{"n_experts": 48, "init_std_router": 0.00909, "seq_len": 512}
Below are experts of layer 5 (counted from 0) of a mixture-of-experts language model. Rows are named gate (a neuron's input weights, with its number), up (a neuron's input weights, with its number), down (a neuron's output weights, with its number) and show model dimensions 0-31. Each number is 500 + 40 x the weight over its row's rms, rounded and kept within 0 to 999. Numbers have three digits each.
Before each expert's rows: "raises" lists some tokens whose logits its average output raises strongly, later layers aside; "comes after" lists some tokens at least twice as common just before its tokens as in all text. This comes from a sample of Wikipedia text that the model never trained on. Tokens count by the router's weight.

# expert 1
raises: " ", ",", " by", " of", " (", " the"
comes after: "-", "°", " •", ":", "″", " km"
gate0:444487556521482471547473433524446515443438437478458517504490545506425443523476463505514548496483
up0:464503532499425461442452516498535459426448537527507522471524485433613537500549484485483496578420
down0:535517491455518537529498450537467512473480468499538495574522514481555423458540501526508481485522
gate1:425524481527436524544566498489471490474503534507475495398576527490477530490508453497427468503476
up1:503411467518550476542460513554530504469465532492518526608461514488485458536585516526504555510525
down1:509555499449513487528571486593524539564509457411500448557496462428524512448484460552519505464565
gate2:487493440500516535479475467504471485594427532435483480425554499491537442507451475478451585475510
up2:489506466503529504486447532564477468470578601472522509470502515506508452526460541524589491488613
down2:461545477503497452441580520515489557584467471487468472535429477474502485509565491577431460482570
gate3:480462513465545472503447487454482446434456503476490518460554557543468463540545514459501584554559
up3:497464570501564407428499502589478519495497503551482561530471474477530520479476462477500501464497
down3:491478572520510473468463510474495550487537476500554543529392478539464549534544417517442521452458
gate4:443508502504479535565525528521544509474589468492480534512514511564505451582434500563467535532553
up4:510495485560487505506568436423399508512569558484437469513409524495554510493513520539543477509534
down4:497518502506538541545425530508478500491480438595370525451484492479500533590498508489449446566539
gate5:501495485477464515520546452474430466530442490487488477374518448440494517490524530488536450513449
up5:519444504494537517508511470491514483482447543462530539444542519490563410430522521540511527519437
down5:550471570414515529496441510463561516485557441542472476494426554484524483501494542497514535481553
gate6:434524473466469443521478427452492469497554521493472543479503436510428425518497431520560462524519
up6:545544453500509567513501504533500551484502525533490485473564461479557453551443553510505523434491
down6:539483521536511538523472529464395494509575533481527458396474451463495467529472463548528490495585
gate7:476514482505528485512570438494548510465522544570513550500447504527524489554464552549442549463513
up7:544492526538528489521528434543497503506382533499458480494488544502462517498514480426516530425539
down7:488581452480524526535464529565493499577528522485558530538489528492424519471488434537414523533498
gate8:421508499476492519529552454461463452523504543536579492512581435533475563495528505419551500458568
up8:460462539488510496493503471529562465495516506470443551515481416534514534521530584499399501533497
down8:396510516490503453523477520557472522471449534480546494527565420515464485460456507487612555477516

# expert 41
raises: "d", " R", "vers", " ", " S", "st"
comes after: "\n", " \"", "-", " a", " non", " Genus"
gate0:432470587553537493485446520566478504413553503449543460526446519514467482468494441492456521502579
up0:492450500458494547527483505452495515506513467542491485492485540482445485593513598502496500505445
down0:537460474576398457516492437465514500481459484508563505501520567538437479505547540544455498527488
gate1:512484569480511506535543514500542438558500527550473514430523543557503596562484558508521530534482
up1:573476520570444474552463479442456486467535481518477575520477472505524536491449522471451496508429
down1:516452559531476489492538530465525545535447551552402482549509532486482493586437520462429499545492
gate2:587513564551479502458474505520478494543533509543443467592516527475490512516510522548488529470492
up2:551423463524546476547473485494525432455495571512516502547530519515419461518490456538442521500539
down2:520511516501478504539497538493571514511485462524536512526517458518472450493508449531497555590505
gate3:487435437576525487530458373484495461494523405589490459570503548462547487475467507531510458447528
up3:521582460479535472514467492585472554469520512457488536463509550562576559392535432539523461493480
down3:511493437451450556482489553575531511569535489436496530540422446450457492511393495491514464516531
gate4:457527546510457519433500466560518480544530486447458468495546493521418470507512517471449552503456
up4:459540466467497477532527516580497529537474493419542469549549454548469435408568427441437549533569
down4:510490475559471575513578539452512493485452506569588510525512485476535467496542467475426490459528
gate5:499472553520459503493430507492485522533520514452471490431484505535461495496465470503475500458459
up5:510544566508557451471521531502552469491541536467492551415497438455492503453487544487560418442479
down5:487528461516499469538454532464509496465555468463446530534585512453447522440565498515499512476514
gate6:477478557530453507515445448501533504459491493523527462518495520536493479437503556493518534474537
up6:598511566459558558474543544520584431474528484508460499431524538498561451478400444485488476472552
down6:548514471466486594515541487492479403446498463492504522475486480547512541465458489473484478481549
gate7:471475472515492524501449446471488512504452508487533525449484492407489435504474448534415538453472
up7:453478560507455526505533450537464472507499517567512477526541465449515526529522411527443505488567
down7:434488507560420469479523520524541468448500459500503423485545522447461496551564488529521567556517
gate8:495431610511494420496502468481475460531513471489479489483522456526434528477470451488484567416545
up8:515528482453457565376533549527453561441518564434512510429498560508528473498499493498488523462496
down8:484526522518471534498499532579508534444521462473464438458494429456503435509504478554501405453544

# expert 8
raises: "-", "\n", "|", "===", "==", "===="
comes after: "\n", ".", " |", "==", ")", " ="
gate0:526452510498485534488504539525550509452469477446442540553516497527538521464490576589485472458531
up0:467515499517527501558576409519474542455492538532420546465435524525493497461530465449491467472535
down0:487518462540507524511458540502495526552478496480444531604546448502537478542480544505441406445480
gate1:481497459428517531532520492453511535503489503506513498568429565504449447587483474466501470446484
up1:525456514491542474435453490464573479533458457508541558513486488504486487516464531562418422488483
down1:492501531501554461483508506485444477423574481479556434457520517492466500455445429523496553541514
gate2:422436550473531442539509587545475512411524454549477470454559503438526521460501563516445474482573
up2:525463510578439520471542594525412548463501457480476523517577508465473578524493502450520501399493
down2:503476502459484451446481534476492412470481520521546532549444574496514471506484460562484513504471
gate3:497450520508500430453502499520498513486444557466544541421471466548496528436424453529529451538529
up3:533521504485578487482533482484530434559507442479486471541482545465484439525493522616508484498511
down3:427444518506471448548551500518544564571553620501454581443492509471516482493519494471475473484455
gate4:525547420557475520435475530487546544532538480487568462486553453527606549504503477593464493499462
up4:486589496526505480479500545481614490448513487555488494498447521494475432575504489494502514496521
down4:539548545519500539494551446588493522511485439517452441555510477512579538507459507505510515558506
gate5:524491560455530562480480536489498506451513492520502486506531531544478515559476465576522564535442
up5:410492548530524470511496560538495438490538509522461524486499533506534486530550495433487550506464
down5:500548531445547475479524439455509517585559498506498541447481477500478511456489520494476490477538
gate6:565458486491445446486475474477536472505529501513500520545513535506515495531525452483528462601466
up6:505521457550469492431550560453506582569479527503502460561449555523508523475599468535543501553489
down6:464497504541519552474440502523485474483519503447556542549506431477513560523483483497489525469455
gate7:482513481484433467476488424552443563425485487446541555459459578530416493497478458564482565527479
up7:557491548559534503436463482448509467536455493514473433558453464533467517551501450475546496541511
down7:440528479444444486432497533500456550529533509470506508510421546480610485473468493502484504545561
gate8:491485502570445513457540454570534445460522483496539522537519518462536509458487534465566546443454
up8:468443525512498496511516532526541496443500442489479572494545516487495465452508517541565544515445
down8:471440529509564534531480498406514497479466472518381477462551543503505494515535482539485497556500

# expert 15
raises: " ", " in", "\n", " at", " -"
comes after: "0", "3", "1", "4", "2", "\n"
gate0:516462477476544506559505487445465461467497530407461500506557456481502512453373460527502501447454
up0:467544564458581434466596473518506523486539452475529550525488573501506513502481583415440485538508
down0:409521464566486482450485538536424484531494463534424520558488549520578468512527539490462519455466
gate1:536531458456594509540509544474417501520555462527512484523468569454488511472530503516480433461464
up1:506471527445475526460547459501469514500507455454515513446506515469506522482549464452531455524520
down1:474493486546526445498498518412500528426421539556539543517422519522462519514501543503496392440510
gate2:529478500582461478506560553489439498518493520606501464455539518587514530471472493519519542473535
up2:461511466441476542467531450443514529499439499429421514542444516607435484481472482546496470507498
down2:526492459568506536509432492400499524471467522523519457433521517475477526499476471475497503453551
gate3:507520483491437508560557595484544522504444534439462484465507523417523582523459520521456489470594
up3:545469446522491494517530546481463540460476473481469502495496523508574543482502533566484508502521
down3:461485544485474500539469522526596499515504497503640482483510536526510502531597456588550488497473
gate4:527576491458505501478525525408537515505506582489483431563470447533489533476577470522483508489509
up4:484487566511482491527515535561534505498494531486462468484536488527436515541481531441584552531461
down4:492489520495525523489559494491467491532429430509533484502562535531524501500509478563492502461477
gate5:532596485458586528468470513577457553568523442481498526490516459529473440530510479462403539424510
up5:546537553518507608504475471560533511408489506492488533439497538466479476475433471514520520484485
down5:546502526484475540506523448477557483434456523556442523506531504499543449514489519492420564446516
gate6:586551587511528466458541511466439455409552385496507531508532536484488573558566482496462493477522
up6:420486478474490563538552596503409505474467544500536535464533538585510442510529504509466556507553
down6:469543498504495518515493480523489590536505492494525514531531528533451473504513550440510492464489
gate7:536438521493526500466483539511504477503477514541455430458538432488440460506440484565509583480494
up7:487565513490439448510425495516521445517534451494518517547498544475465452508509519464494474550580
down7:474528526476487539500543496535516470526441478515483523490495460467468548483505459528492488476445
gate8:498500522503446518443575441466507520487496536476524445503466496448554491522516476472501517554533
up8:515475502475396468541495508483572421494457528502460512464530494521494461500540508478544508500500
down8:542522447502472461497488520465420406512454433519462477454472499485482497528437483549508425474513

# expert 27
raises: " ", " \"", " —", " The", " the"
comes after: "\n", ")", " %", " Votes", " Year", " Candidate"
gate0:456473544519445482459556496491474508505459502538484525535536451518429500525530460577482466540544
up0:452528495523498521451512542465470478489544561401454508475489451510496490550519427551505569471553
down0:520448519507511565458467457433476530478480601481507484468429512529491480434529542522533548564534
gate1:530457510465483473482429530530482509513560473571458472538554481566499449525464515540556534545501
up1:520444471558553450488514501511536523541497478506496441451478497610462496492507566516503540446430
down1:507489512585478561491455477539527473499515426487559501568577549521517470523504478503511545521511
gate2:524509500512570499569480425523507435540415484523508573478487462457523517488532535529552467561479
up2:455528567554476436546416448488530535534479505515520497495492497480486599564534494488522545442534
down2:519501553475454504486542513535487526484527505567582528459514528496522471508541395405544546483411
gate3:479443441497506525511527434550479505589510476548470436451505452490516446398512517513465505482577
up3:410529546523433506494435510567610487451493528494562496470563489518461482499510520493559491465493
down3:406523544437512456508503522516611557565489516427575507487450490454527543542478521498517447506541
gate4:507477463433522514507460511508464449442450538510520527495549495528495513439496557422506488467541
up4:543485506499435524401477489521475534466528563503488480427445500517533459496509588495524534511527
down4:499525546486507434504515500477516478503541565526589476508448530458495464501525524467573501552499
gate5:428496496563483520499554509490433446490513468415499581460520456523545515492495485488525441424458
up5:506542563544506535487516470491508459509559461473482519506429566487499515506509480469450480435473
down5:519530476416408582542414499491546481473467511552512490485467558471423489542523504479521511476468
gate6:512430459488563493505476448534537509483541522523413564499454502477529469479486519453469481487507
up6:472537496534432572485500502481458443502461498531506528465503519461470481436585525502429596494537
down6:456505475456556462478501541506513473483488472436500564463525498496559456559503454471541525528451
gate7:388560541512547442540493525528502485501487493518440536514509432520477507533423469556471540513511
up7:455473471537612531524517505491460507462544525517470505511581542487514512477483480533435488489460
down7:454506506490593556504463502556513508511474504499475495536518550529514475547437510536516419457502
gate8:502443429461537461481460544557531562559496498466526436528532470486528552532512425438471499440470
up8:454510590526505513513558554487529493512524479523465529513544543375449550505503519497502525565437
down8:550487538577440494453421453552463511499485520453451506510510479564485496489508533516572548536529

# expert 40
raises: " of", ".", " more", ",", " or", ";"
comes after: " |", "|", "-", " the", "==", " a"
gate0:509462550520526501467536426406477517505583498532502506573409510427507514474426484530501515459561
up0:449491496492517488482509449502461504536451516536517526523519478482466415509522493461541462449506
down0:564515465484458503501525463460443490519459484506427500467516484533453555532438450471485429521532
gate1:484491496461479535545550534481469421448578518522416450517512413453452528456515541461479531449486
up1:568502489532516494545389457479518536479484496484468479464523467483496488560506533565537440572440
down1:471476493481486481490510497404471481446504466520506489535494476492517458491490545406487524592467
gate2:435517513494463440444521591507538480476524449479458480568533497545491511500513514501515506466568
up2:423502480488580538533484479525497544472549569505432549624478519519483523524578522458509511527496
down2:475447487593500479516497490493484497484517530451474498527509518572520532506474449549512494592427
gate3:427496540428470579553472515462451565501470427516509477467530453508512526493576533481553449453483
up3:553477425549495539519504529477520493505484514559479510470487474520468500525485456532536524486521
down3:528581459459464561502511461514479481541579497509514522422487442529517539523516422550538581478461
gate4:486542478395525506541525498508468518426530445448469488530472415489518493566555466505540495436463
up4:463476474451532543529562545542546534489537525488398550514502528503563488517554466473440517460533
down4:509497548507512527410531468483489496530471525532479449529507508529504445498482515543434422542532
gate5:466522470458509499507512536467482513502508487543476549505444453505507557485505503531469463445514
up5:547460568468475511516504473450464498516426486517550547552462549505480547436528461481493453477511
down5:469446514482536463588498472519555467504489559504461470482450487487517532484463466523545546492529
gate6:506522447507489511546502525553536521481553463469450497579411447532409554531523484528525482484459
up6:517477438455458515485529562533573486482488495489497510509533484434505485523492613558546478526465
down6:507514631512556460473533472465453485516532523444507533502511463566478502496461490500462525562447
gate7:484524556510463511475498562530470578469459460409434524525480464541536535533506542521552507513498
up7:548436473502489513582473466483453475439502457450482558544541493503461518599613436510442461511461
down7:512484495602475437504490461524515477464589510510483513601580555513566476466520455530504566520468
gate8:494515506536469567508500523550450543472500497463490523478539526483489510527449486429510501433523
up8:513448512523438599532508535468497539434585497495558475463529526436519573500574498516505599486410
down8:523577501522502467467494561516481514585482484505518447581445584524574534473497488486475566479493

# expert 33
raises: "2", "1", "3", " and", "4", "8"
comes after: " |", "|", " in", ":", ",", "born"
gate0:504457514495580446553510507487504478568492540546450560547508533419435518449521535539537530427535
up0:519513573556500477500481493496531498502536485563552589525475463491551559440475602480500535509497
down0:504484478573507568360467473478489462487554461431483497549448477606546556526490516503461501553428
gate1:546495503549447527501487521495521449543487458456490541484535501510504559502445449484510526447526
up1:538464481542570468546555447463483525466535523491411512384452552483465527488429543475505543482391
down1:518462549516449466466537486559484510550510477475565512482530475464509492489520521405430438426484
gate2:419518443470411514479477516558509537501472506454514574522497478531446569544486410497496439475453
up2:533473498435498506466466547472442551484542547490498442460491521468558459495546548507529479560490
down2:475505481454490496516542440472494497479506498474554513501439536526544517518566471503524474467488
gate3:524485428516523474466532567492573632555527509494415491479503507510521518502519487532505535505497
up3:477504458473509442497496463581498570484512558550429483474440514549518581533508517400549492535483
down3:520554462375487521461531472444515474485469469541593527475549530607533469518547483495504517492482
gate4:462497521577476469392507554516495575493460557494549519489566520446424508475483439415460496435512
up4:527471464459467437489479472480526426414507455513570456489510439472484526515521477473547552552489
down4:438439516527471394571520526554462480545506546556477513535529541508567511463498497540514496452531
gate5:435489508479509514477496580522544608495514501542469460574499543541480490496566487474513407527484
up5:495493515528533509456460501512502433491499469498457481496518520499560522476511483524429480471451
down5:521442494525484503580517555466546587524485466518504483531531501459448548534604446462507458528510
gate6:503501494494495470535547437451471432421513487440523518452586538462527583547488482497484454374491
up6:471469551508509502584482510542434474508442473460466455510541506498518526478530473515527517493476
down6:422505500468503513496477523443519544445482513478515521501506426530527485447566514512588482568555
gate7:514513513436461536541502539549466502527519515514521489550515474539565538534448511513519455495518
up7:468525523456440535523484502508493480410600504588347534440505525525489507497543487510591448513510
down7:525460498539482484544560519548481453528527530585482531449573494495469558511455520466456461497476
gate8:513460459519484502515516482447497486506495469526505474534526473515511490502485553502533542507533
up8:499552477541545487516460579569507520540509480520523403535506504467508648500488445514505542421442
down8:458480509511516517423515513511513526463545475542413415448457436489481481549501546521547536465498

# expert 18
raises: " same", " first", " "
comes after: " of", " in", " to", " at", " for", " on"
gate0:442491474507469549478507454512507482559500498465463435483516495497431490466503533431480495464479
up0:471425550538431472394476525526490496429465524583528504512477546487479470526454430480539502484495
down0:482635563420467476512465511509550505458480545523526469551461525442452537470519449513520472467571
gate1:501453441585511526591504535495490480492513546558469481479550470479479580472516478455446465489544
up1:449523516474508568530561512490468482502481630498511473500511457513504488470501589491435460512561
down1:426471496508576539396539454477431459504446537475504516520545413499544511481489556483510479543545
gate2:549481435575521450543573488494491488508514467523510437449500595489528605552549510540509521408516
up2:478526491448450478410485496478459454449521522521515519534532459522505459413564514458464407476498
down2:473477469396585535427474504484525544528481509449487494525487454492506520545471461497493506499496
gate3:448515506537479494536577475461518471495535498488450458569528406537571557545515447480479572473461
up3:508514509473484438469510523576435493494445512480500501466486453528527647494483501490460552503516
down3:541490476482531473527513569521538474470451520543551513565557504518543512562548473513510519511520
gate4:475449531464452469511542494473505509498494474533474547535475539475536487397466454520465522405509
up4:511500556484530499491526533424508539493525397467512534459459541491537478523577504503500497527524
down4:460516527537476527540534470495527503446526549434414463462492507504535480524511562541509482563521
gate5:511435517492542530492533479505483536469492504521408450401568531490500496477520495457450412500521
up5:505506448509485548411476449521506419430557495504465542548462398527524444536502501546549531447553
down5:602535483490487479496617558481529506514478500467563510488477486507524506420505501557503527512556
gate6:467529547500480474541444440444511534436570515488492469503550497506436516546503549464500527447559
up6:456478451514558473575499427492517495473438495533491473503488520503484470521524520494581499443546
down6:464440518477499488488559502465529475480499473504450512454537472513483578507470548504481489517513
gate7:557394482496528573465499486527449550485514459478493496502532541586464525532542479478486478471525
up7:503421458474476507499497507506480433444579520576579534524508502555482504468498500523563440522489
down7:503533514460546515476562511431486551442493477485494553440467474500527468558530469431491477515432
gate8:498490529496457527507533496491503529438533472452560429474569455557545563472518517545537504543489
up8:445490470468588492471492461616411480459541488498478465502440497496478485578419509502444454478540
down8:422444494490494573523491474493494508501496519435563531538535481549495524440519591511472558468511

# expert 20
raises: "aries", "featuring", "\";", ")\"", "\"),", "\":"
comes after: " |", ")", " =", " was", "\"", " is"
gate0:425483518449511563513532488564473502475483493478487541495534444498516513447559402525415490491486
up0:462512494549495453545507470458486498522522497489497582534506438488544461523468484425480541531508
down0:476537402490419448471488592490564538480459533472493502532511495476448421457508528433473515516563
gate1:457516527471470574563480496443476505532568492553528431504498480470420580581483502568514530496510
up1:459456527512574511511506466492455556532535521456490516508552495442496520467514424558502422493533
down1:514503468558475511486493476513446462486491460508478468515443502476505515532486392511471483468469
gate2:514506516474502520579445489549477587496557516502468556492474527572504515537453536506582541437563
up2:535514419492527543476510447482452509509534480437471522587519481490535535455478425528584482602546
down2:531493445465513524479462530477443441493559559457472483532511542482514427492509489536548490504515
gate3:448449534552499483521461500483481548480463471492496483510498499462492480448497523487479543478531
up3:453592488582416413505522495506510513535517439615498469476513469461495528451492467473458546433579
down3:463481522490498507573571465514535545494553398522434466507555510488486535537523411447531507558417
gate4:410462554517499519493579510434573519509493543588481527514514456508513514486465523453441462499463
up4:519521535595442508503560501470562533455500481527469525444461502500437464516430505472452499514476
down4:456473441538608489499488481473525493510522540603549535539554533529483496535424437466435504484488
gate5:495427519426497502500578497503596461529559475492484453509473495378538550487438478569485480475511
up5:541503515494534522484467522480477484509440502439461511543547533461475494540523502451517511488458
down5:496443507486487518497523536463492527479506442469523485520489600466449443457481577452537510458506
gate6:447544538552579494494534533581487502450536505502470544516472521401520484496515439515500524438546
up6:503510562477459475456387492474513464550503517488521513516505517521489437439490473536446500434503
down6:479512519502540474517584521556511616471485483493443513483438574446486526536487476524494472484493
gate7:456545492499494497522491469499495497475517482510512538500522571425517540513493411455486458438487
up7:484509563504505550466531437460485529549488476462487435515497516464568502541521460493558491508500
down7:511447519483449436578465489534449450495577538483546503554436516504483497496514532504496515595507
gate8:407504484517434483507522548480589525488557521424428523469509459537442519498476507521482472458560
up8:507497473461460556466455525591521465560412542509455454502517490533412476536495536572577517482514
down8:560528539520454522448502482509525530494438469484493522538491479558547485467475534458508486520451

# expert 12
raises: " main", " first", " new"
comes after: " of", "'", " in", ".", " to", " for"
gate0:436498511522444517520511508488582452467526542464436468552507548517497502469559555454472479521538
up0:547558539468490547532518480520473505452514473553463451549508555478543474554463572442436496481491
down0:511481481574473576469479482478514474475451424538507525525575475494493461546523472479473469539487
gate1:505451514526509543493403572485510543520490514499480572497435506549461527550467533505524477387482
up1:540487538511587462476422553525530581459426440467424446442484503455525418536482553523499479429457
down1:551455514458544522471429538470463490531499472562449477575446471533448447546496561484563502520501
gate2:499508551484531499527541501492520483498499456514408499541467517489489464570400452426400505511574
up2:497537539500492462520497516518541481415448502523500447545466557371495515517480515490476581499445
down2:574518522493452578496525455462491505532460516476522594537521499563438489471510455429564465561527
gate3:501448505560471489499472473481544435493485445494539506467469527445543504486467632481514413351391
up3:526469581470501484485530515543474477619486447474473552515514483503520592536452461507447574491428
down3:483573534488434593517564471471523498478500510527518465499497535472551463519502508454544554448443
gate4:535510476479535560456509475496456486541475476533494514532511561534533539486430480458449516488414
up4:483531513509517454452507485545469461482489466559529479566492478549491474514506430497531456515523
down4:511492449485507526557519471481507471452517468517526491534500516435499500524453462515520472447567
gate5:519457447503421469461449566525486508470447507431525435527488527503436522546533463521488557530503
up5:490551461474529521453494538439518530482479499534545504469528535479489512504475579536481572537499
down5:564499513499478519533522527539478429523448516472529488466579444531545462516494419543556544483525
gate6:503528525443492529539575564524546470541466522495515530472517533523512524485478483489479550538558
up6:549467577497501565520446518491506502458464465438467451470593498552479493528611520517515560454465
down6:450528517554520499412544484540504476519550541483474443503495520498511538518472510497484431461536
gate7:462440510458508555513433447520467536497516543535522419494468525485478535488479547491512511472453
up7:527515477499478431469547496539521561539497470490425464526542518505571445480442452460522439526472
down7:490519462468443439610487514555493449532529517501494456490505483561514496435531566505521538458484
gate8:531519475463498515467438463531481536481593541545528515562478565529541533480547530459475523480538
up8:480448519529512516449537514543488511445528613551537519491591466472463439454528475499480476551517
down8:454529449531457538539548548433545516551558502488428493470464507454568420567460459561498462514509

# expert 36
raises: "1", "2", "8", "3", "6", "9"
comes after: " |", "|", ";", ":", " /", " in"
gate0:558512543486536468595505530455533471547578486527481500493513545462538433512467552515442502497537
up0:540471524505464483464539498518543482498467476501500507561493454437474474534518474572538514554435
down0:479509527547546527509454481490505518436521561433515501488474503522483502520466564520452497517513
gate1:496488486537425538546494458443530530550557515466494419523425482466485534454460480507516514425483
up1:517522430564554443508500491530477505397488499558450551544504459465540507454509446400509552512502
down1:510568529464514481529530484462502481521531518551503521529443440460532528478487518525494544455569
gate2:513510539561461493512471458467489544494453516412520601484515518528507504520586433518462490518560
up2:499470523467508491430473517532451522519425521430476493544610515532526502411472480500421469521534
down2:500443489565501540475453498502541479455488544505480486480486438542494470442483493506532485566489
gate3:529507497496484592521520507466563501535498463446502461522401519587468467517566443487511576525531
up3:492497505504525467475529508468490459480488523531528558522544515473614524501532500472520536446421
down3:461487550484482475527501547631509468578463516476480498555446527472474473495431543487436536433458
gate4:375562509479538462479450449496480528492578459496421479487481558491500448526460504514541504435511
up4:511511500446472534458530487505524441454510505495546558491502534491453511518527599524556478549553
down4:464510506541522465467540507469514450516501502476490403454470486578498469447451464582532593489433
gate5:495478472534502563503530523508457491555527452489488503523525514531460563551445478573482504573490
up5:471514450529514536489437480460518404484458516463519491527490531430442506544449555499473477470479
down5:479476505531502522554503533513481508498533461515443462535530553557435586433587526552454588495488
gate6:468475556525527571563414442533470472504448482505546478526521509485514446448491519520483557517517
up6:529488566471517548546436487525482411532482513461485488484530504467535510512422463432505500514554
down6:513542500538523463484476473447464446509523511480557470567442538498493506467494495508498526497472
gate7:449482537556503501513522514476503532476501558456504473484488564553491453503522489482560499515548
up7:543528468424450531493490520468489523481395482581487522510500471497448569531583453543473523513542
down7:556541496550571519500511449541539489564482532530474549492506569563483507575498469471489461491411
gate8:503491547586522600414515541530463477513502530486491467467509541491544569522432576587493459406562
up8:489499474531450530511475509544497530512491465541501519427576528455457552516583472495497546514551
down8:497553418477482457444471471431502464523457426528521518545501421550456551463500469477510507459473

# expert 37
raises: " (", ",", " in", " |", " a", " to"
comes after: "0", "5", "8", "7", "6", "4"
gate0:443461452458463427473482497463459419482554444479513457479432552496530582466484497539462496533501
up0:460484512464446423566498480485531481474541460527525539507447548492513413434607538530516487463474
down0:478469520589501491475479567454512473522525485460507473442456548499462487513484481411449533578467
gate1:502453488602528586531558529450512487453534459526498502518464532502514428479502480480478513520563
up1:482559428517471490652541506540519463548442527539519486536539457454416438508479535512544432585447
down1:466546433515522486503495607555485487469468471529496536486460481500450557485531458487475499625529
gate2:441556470480427467507472474511477554483472387504503445503473503511437511452508448488574453487514
up2:443494489450553515471475505479522516506476490529481458499517475496458425496502437542546559453518
down2:555509484468484537421486499487489495466599507489477452498517479421501481504538444530514556438487
gate3:506517500494458577557510556485490498422558464440439442595513523465452552487463510562447507511451
up3:461508504520446484515487488437422494533581449560517449468468467472443518536489458466487541486494
down3:441549498516553534477517499493510473480403477420497509482540470467566490433479522425483532518461
gate4:465496546570541446521482505544466491521532419475421494476503481412489528470488459438496455478533
up4:494463495455533468485543419397509467477429547565507556499512517526491524517534513550478573476562
down4:501558525522510496553542492508501544537526435595468519506491471488488456531473549522409502481493
gate5:579522488529486444452528452516506563490532484451449507503510462439445475450490480613548549444483
up5:539548425426538448484475418500546545597513495493460583490467496498521491506544543449475482487537
down5:462469489466501463489434537496449543481498566459533494543534496563516524520526511474457512502535
gate6:439510547475512486483429471527491443548480472443476498488464489503551574478493512535459480570551
up6:510512502474497456463482561541497439483431507523488511491550528491387507442497460580483482493477
down6:526508445467458464527460529498515574493522437552456520541537472453585486518528428453508562514519
gate7:489550487460450503481470448510488509469561505568516533453438467478498471486524432481562522444489
up7:474563515596479499520543461497583534528558535579474446563494463556473481501467479447534441462483
down7:437517530480467519498470502471492525508453531520556526500500559520474477564503470558467438495480
gate8:464493568489499555479454467483548481481492550414489441534486488515504564547476458525439533473502
up8:520508487520448474453455515544536493535483481514429464500505571492556550527550500453489518432455
down8:517436409501510535502520533462499528504500460461433427497495470538483479524471501499468527461529